Weights of a small mixture-of-experts language model, trained from scratch on English Wikipedia: 11 layers, vocabulary 16384.
Below are experts of layer 8 (counted from 0) of a mixture-of-experts language model. Rows are named router (the router's row for the expert), gate (a neuron's input weights, with its number), up (a neuron's input weights, with its number), down (a neuron's output weights, with its number) and show model dimensions 192-255. Each number is 200 + 30 x the weight over its row's rms, rounded and kept within 0 to 999.
Before each expert's rows: a language model's description of what the expert responds to; "raises" lists some tokens whose logits its average output raises strongly, later layers aside. This comes from a sample of Wikipedia text that the model never trained on.

# expert 17
Sports and degree terms
raises: " of", "idents", "’", "ner"
router,190,208,231,295,159,231,191,222,178,212,222,198,171,196,178,241,165,171,214,193,218,199,184,208,191,164,192,203,208,227,195,178,175,211,185,159,200,206,190,168,224,222,233,231,169,200,179,189,198,174,172,174,187,239,172,222,186,238,234,192,172,223,190,214
gate0,146,145,242,229,202,215,182,228,234,202,227,224,232,166,177,170,195,142,200,185,197,179,243,192,244,208,194,174,136,209,190,141,185,227,220,204,197,223,235,184,217,236,167,250,176,179,183,228,263,310,200,208,199,217,169,176,214,213,264,184,154,234,182,218
up0,158,189,218,198,227,192,217,278,186,209,204,139,140,225,202,206,158,189,227,162,215,169,169,209,250,182,172,183,207,216,225,169,228,235,195,202,216,231,197,212,219,218,234,252,192,143,190,221,182,188,219,216,170,187,176,172,163,207,230,177,160,237,153,171
down0,183,220,201,159,147,195,232,206,182,229,203,255,215,221,172,221,172,186,199,208,181,217,208,258,224,211,187,236,215,205,228,211,106,200,199,300,215,258,161,179,225,206,213,154,165,210,191,176,192,205,221,179,215,229,163,189,270,170,201,191,180,218,224,174
gate1,220,195,168,182,218,230,250,209,174,212,222,180,186,212,241,209,233,188,174,194,169,170,142,204,144,191,230,183,211,162,215,206,204,207,235,194,221,239,212,270,213,228,208,191,160,152,215,248,179,242,168,232,225,226,227,280,225,224,233,169,268,230,203,173
up1,163,176,166,197,257,195,235,193,200,178,183,194,196,257,211,185,167,206,183,197,214,175,179,206,199,222,227,167,201,167,188,207,192,202,154,190,186,239,213,222,244,203,198,220,202,215,252,145,212,185,166,208,180,186,206,155,169,204,229,230,180,169,208,188
down1,225,223,230,237,158,184,221,192,209,170,143,164,188,216,147,221,174,178,175,181,228,162,204,179,225,168,107,211,205,224,153,192,225,196,221,168,229,229,223,204,141,198,207,169,245,211,166,173,255,152,242,259,242,215,180,202,176,220,226,156,206,190,183,235
gate2,159,205,223,221,169,223,128,201,223,239,226,168,161,155,184,229,212,209,244,231,153,239,219,210,187,171,223,217,248,251,226,186,169,200,160,176,196,170,202,226,182,195,175,237,173,211,231,224,231,187,239,170,155,177,182,236,183,193,180,187,273,242,186,163
up2,180,188,206,190,205,164,176,184,199,205,218,264,220,182,210,150,256,230,157,186,206,115,225,193,203,227,250,249,190,189,205,191,220,183,222,163,151,179,236,214,203,145,223,182,199,185,166,167,209,196,178,241,251,178,233,188,206,198,251,232,142,143,202,222
down2,161,199,223,257,231,159,194,209,205,169,222,215,204,162,140,241,249,236,215,200,160,225,188,215,274,240,191,216,193,177,191,172,126,195,183,209,236,209,179,241,199,263,192,203,210,167,214,256,189,229,149,170,168,257,167,172,191,235,212,202,162,226,225,232
gate3,130,207,185,211,193,173,212,221,194,218,224,250,208,219,178,226,208,208,248,183,182,198,180,211,214,210,188,214,207,259,249,193,214,168,201,163,201,195,175,197,208,232,159,181,160,155,174,291,238,172,214,218,211,239,188,236,171,234,211,226,174,192,189,173
up3,170,170,209,245,209,178,195,169,225,228,153,203,181,222,252,238,220,247,158,188,199,237,231,276,213,136,189,170,260,212,165,195,220,195,183,206,223,224,218,237,213,194,218,157,187,208,197,217,166,179,197,207,183,143,236,225,221,211,172,224,191,255,204,212
down3,130,202,197,138,217,189,222,196,188,213,194,205,185,202,223,208,229,171,188,178,203,221,228,212,210,168,148,224,175,179,147,167,177,227,236,216,241,218,202,149,201,174,178,193,222,240,185,187,228,220,225,254,164,180,146,151,222,188,253,174,166,182,222,220
gate4,143,181,245,223,193,221,192,134,197,177,133,177,175,181,222,225,204,195,243,209,237,244,224,129,200,190,208,247,245,178,184,189,221,231,136,154,193,217,189,212,199,192,210,175,188,210,167,209,246,218,248,246,142,226,200,186,204,212,164,173,200,224,194,200
up4,152,177,235,227,216,249,218,206,147,218,250,218,173,186,193,255,210,172,166,233,206,157,207,192,212,227,200,223,186,178,231,158,204,226,248,163,130,166,223,215,170,220,177,259,221,160,190,214,220,156,224,164,205,153,196,205,207,182,205,206,155,156,266,193
down4,161,252,224,175,204,198,201,201,206,184,219,180,207,152,229,222,206,157,210,238,220,194,181,236,189,227,232,212,224,229,195,129,181,238,237,209,240,173,257,279,219,219,205,201,153,180,191,210,218,227,177,185,200,226,243,229,192,226,136,220,205,234,212,203
gate5,222,149,160,273,176,217,197,179,204,199,248,182,174,207,132,233,186,186,251,195,170,208,222,194,242,205,204,242,194,197,169,207,163,214,161,213,182,196,201,231,247,182,228,222,159,247,177,202,185,203,223,219,242,183,180,197,162,285,204,185,187,173,163,161
up5,212,143,193,206,182,193,181,214,146,155,232,175,214,176,206,177,136,216,201,150,175,254,246,186,214,232,172,193,189,179,209,238,188,232,235,265,229,254,243,212,219,190,244,181,224,198,198,186,185,201,258,238,207,186,198,201,154,188,165,170,180,235,223,194
down5,201,249,203,234,201,239,210,187,197,185,195,153,202,252,153,219,194,179,153,157,190,166,233,216,206,136,213,258,209,236,161,200,178,228,173,208,197,249,172,206,201,228,134,197,182,182,219,208,175,185,223,260,215,212,155,265,214,184,201,190,255,255,199,243
gate6,144,212,197,239,208,213,261,193,164,215,209,166,176,215,155,176,204,229,167,213,173,208,227,223,246,171,197,201,205,252,216,200,223,117,183,191,264,195,213,159,213,224,213,160,185,229,222,224,163,249,250,206,179,189,162,201,237,210,201,133,186,210,230,263
up6,213,210,155,260,216,227,192,218,195,199,202,229,155,184,161,206,224,200,229,231,203,243,195,238,189,237,205,270,180,252,222,214,211,163,180,170,164,194,133,218,200,197,215,204,201,205,233,166,194,167,211,218,178,185,209,216,244,168,198,169,183,211,183,245
down6,164,221,187,212,205,198,184,188,224,182,172,203,165,184,230,202,184,165,242,185,211,194,191,188,209,192,235,276,172,189,212,167,215,143,296,174,252,217,127,163,189,196,219,177,195,212,186,173,205,209,196,152,158,194,166,190,219,197,183,90,202,233,239,187
gate7,173,203,150,192,206,195,143,180,159,182,237,205,203,199,218,228,188,172,167,194,174,212,216,113,186,184,243,223,227,206,197,224,194,170,112,184,170,214,180,224,205,230,179,193,153,243,148,214,236,205,176,200,181,251,222,209,197,258,242,259,205,245,200,190
up7,200,199,143,188,207,225,222,178,216,188,233,205,186,236,223,223,216,205,226,188,202,187,197,203,172,183,191,184,125,177,189,258,197,137,196,239,152,192,204,196,237,210,197,217,183,178,149,231,235,238,207,225,230,154,225,217,261,211,206,180,163,191,218,223
down7,160,219,211,132,231,215,205,201,205,197,199,192,121,242,231,227,243,182,234,214,220,169,198,217,189,227,217,185,231,143,177,158,182,145,224,191,199,261,227,158,166,247,213,212,195,171,217,222,179,173,201,226,217,237,189,200,157,225,213,203,257,210,164,180
gate8,223,188,200,213,202,214,244,258,174,233,256,210,199,180,176,161,154,175,182,184,143,203,218,243,212,209,217,207,208,202,189,185,191,250,172,220,215,221,191,252,265,176,249,262,172,155,176,199,254,197,237,192,156,232,224,129,254,191,176,232,209,250,171,226
up8,140,182,241,175,155,212,257,199,185,195,248,234,152,187,211,138,177,201,182,264,241,157,171,172,212,176,229,184,179,199,233,221,156,210,150,240,222,205,167,163,210,183,227,200,177,228,195,227,178,264,208,192,245,191,132,171,211,233,299,159,205,200,213,157
down8,195,253,185,195,220,207,208,175,176,199,222,193,166,260,211,207,158,151,215,216,179,180,198,217,182,211,244,216,166,217,185,155,248,203,229,169,212,236,217,152,159,193,219,177,183,229,188,192,158,222,231,186,241,219,185,249,150,225,191,189,211,196,284,190
gate9,236,232,200,177,191,288,223,148,228,166,203,187,215,198,183,247,219,213,237,160,210,151,177,235,219,161,224,250,240,188,212,263,190,218,159,186,173,201,202,167,251,147,192,197,118,192,214,209,188,181,257,175,160,216,174,202,204,244,258,193,218,226,180,153
up9,237,153,178,150,199,249,183,200,205,173,147,238,228,189,223,224,182,145,207,180,264,197,205,186,185,172,211,217,215,216,202,184,188,194,151,184,205,226,248,139,228,177,141,189,177,147,208,204,179,136,211,183,188,176,208,245,210,194,232,156,216,208,199,217
down9,221,224,179,199,203,191,198,147,205,177,177,140,172,183,195,207,215,266,243,147,218,141,198,208,172,228,180,244,170,200,190,220,186,219,224,184,221,161,162,188,271,236,170,189,177,255,162,219,248,242,253,158,245,220,177,187,206,177,269,207,222,171,190,173
gate10,168,182,209,205,217,145,213,235,148,249,183,240,173,173,237,206,159,278,236,213,188,136,159,218,176,208,217,144,187,228,188,141,184,244,199,211,193,212,175,192,200,165,219,199,187,211,245,230,224,214,259,215,183,161,177,147,129,187,198,179,237,284,178,178
up10,195,169,175,221,189,188,184,171,226,195,189,185,214,230,214,265,245,222,224,188,216,142,118,237,164,168,220,213,188,221,180,259,250,176,171,186,196,194,167,225,209,233,228,190,189,162,170,130,192,206,242,198,144,189,220,152,232,197,192,241,258,197,180,174
down10,211,189,217,177,166,177,177,149,205,249,185,265,170,182,190,222,203,209,140,151,208,213,170,155,227,237,168,175,243,193,224,177,211,183,137,230,159,199,203,194,204,235,178,182,124,224,235,194,224,245,214,149,207,258,220,211,201,186,226,179,236,227,184,195
gate11,227,188,187,228,222,184,198,215,174,173,188,201,223,233,209,183,222,204,215,164,186,212,210,197,179,182,195,171,178,197,199,202,196,182,205,161,188,170,184,216,204,212,181,226,144,137,201,207,137,194,223,218,184,209,198,199,164,287,230,218,199,173,203,233
up11,194,214,163,189,179,175,234,250,253,213,190,175,184,158,150,164,173,202,191,184,146,229,222,206,259,202,204,195,190,167,215,186,149,160,198,202,193,213,179,189,144,234,208,161,167,225,169,108,174,186,210,221,188,214,245,241,210,156,241,231,210,206,200,199
down11,200,197,214,154,218,160,227,176,192,221,212,228,223,233,238,217,169,245,229,199,121,236,243,188,180,142,196,190,216,167,151,222,241,220,156,178,217,238,177,203,233,204,164,224,202,169,176,243,217,167,226,180,207,150,157,181,174,214,204,243,231,194,212,173
gate12,192,240,224,214,206,201,233,217,197,228,246,188,162,209,188,221,184,220,203,192,158,190,207,198,187,200,167,168,187,192,220,161,182,208,218,196,197,236,217,250,197,234,187,204,141,151,213,209,190,194,140,244,155,176,209,219,169,156,197,172,228,212,154,197
up12,159,238,241,196,253,137,224,229,155,220,240,251,182,204,176,196,200,158,192,244,151,177,244,232,181,211,222,250,215,217,190,194,181,219,197,212,229,182,183,241,228,231,178,206,207,145,216,166,244,134,231,256,207,198,170,189,182,182,178,202,197,196,215,186
down12,225,183,168,220,195,211,260,185,227,151,205,191,181,267,217,263,212,168,172,186,185,161,139,185,189,205,167,239,179,208,195,239,230,216,183,212,191,193,220,201,189,181,246,224,167,196,129,202,156,132,229,165,185,186,206,172,201,184,198,180,175,239,235,194
gate13,247,160,213,197,171,204,169,185,197,220,242,232,188,173,146,221,196,179,235,188,202,216,175,177,153,195,216,173,216,210,180,164,131,212,158,188,219,246,202,197,201,202,163,239,188,191,147,199,163,226,207,187,209,138,230,241,231,238,242,188,177,189,188,225
up13,104,206,233,176,216,160,189,185,191,229,235,203,154,190,210,231,171,277,170,220,152,195,223,165,196,147,215,247,196,176,181,157,232,208,165,203,277,172,132,176,224,153,185,150,205,196,225,201,194,242,168,200,193,219,205,249,193,181,190,238,244,177,188,182
down13,169,164,164,206,187,206,173,252,212,164,221,177,236,142,168,158,253,196,203,196,224,191,188,165,203,179,154,202,204,227,198,208,199,233,189,214,185,187,189,209,197,194,228,193,177,201,197,196,223,216,196,192,190,204,182,213,235,174,194,226,243,122,214,165
gate14,185,199,178,279,193,202,206,171,137,213,235,224,207,162,215,226,179,223,177,211,250,186,193,157,168,272,146,194,251,192,133,194,164,175,234,226,252,163,175,201,209,224,184,211,195,234,162,213,168,197,220,198,222,173,189,169,184,221,251,215,235,225,177,174
up14,219,187,161,184,222,169,188,186,232,201,183,192,199,185,204,197,166,191,191,188,170,226,152,181,148,207,184,152,221,193,199,187,157,209,199,183,209,247,151,172,255,181,197,192,219,194,218,209,186,185,203,198,211,150,238,185,200,245,212,192,226,190,245,145
down14,241,189,249,192,177,190,188,188,152,211,215,226,157,173,225,196,207,184,200,187,166,210,201,264,193,192,214,215,215,214,231,197,262,215,200,182,140,186,197,190,168,192,153,189,192,171,238,150,172,212,205,194,241,195,175,178,206,258,179,150,229,218,176,199
gate15,245,237,268,233,190,229,148,190,192,224,244,210,244,158,235,235,231,188,159,220,206,180,204,232,219,191,169,201,262,203,256,229,146,242,199,204,207,197,189,236,177,173,151,158,189,161,138,213,212,170,189,224,189,200,229,229,201,202,235,216,190,189,205,163
up15,213,195,200,254,241,241,207,249,196,188,235,192,205,190,233,242,212,255,187,222,183,256,172,206,179,223,187,238,241,163,191,244,151,191,221,129,189,193,215,177,182,181,192,195,203,164,163,138,171,220,245,164,223,238,188,226,178,277,238,203,163,189,168,194
down15,173,189,198,220,197,212,192,241,222,170,153,273,165,196,206,221,194,226,156,216,220,188,235,206,182,231,175,163,177,194,246,236,125,187,239,200,213,184,202,198,218,234,178,213,253,207,214,235,175,214,225,178,196,196,192,155,223,200,224,241,181,254,207,213
gate16,208,156,189,141,199,252,205,258,188,188,243,204,250,157,200,222,173,188,207,184,212,213,188,216,239,189,262,199,207,198,216,196,226,239,231,194,199,217,164,187,243,188,219,213,207,221,134,172,225,191,188,163,178,147,187,173,215,166,212,245,202,214,191,218
up16,233,163,181,212,172,190,237,213,218,222,211,211,166,132,181,221,211,176,208,207,209,185,176,220,247,219,208,230,189,213,241,217,225,170,235,261,232,237,185,188,211,187,187,191,293,206,223,218,182,175,242,163,187,198,208,171,204,185,188,175,190,185,180,167
down16,261,154,160,208,184,223,203,210,191,187,199,227,196,216,191,182,185,229,219,209,200,190,149,201,218,237,241,220,202,204,190,225,259,202,227,170,221,170,181,156,166,238,251,215,214,247,164,218,182,164,150,217,260,242,242,193,168,230,246,193,206,213,131,241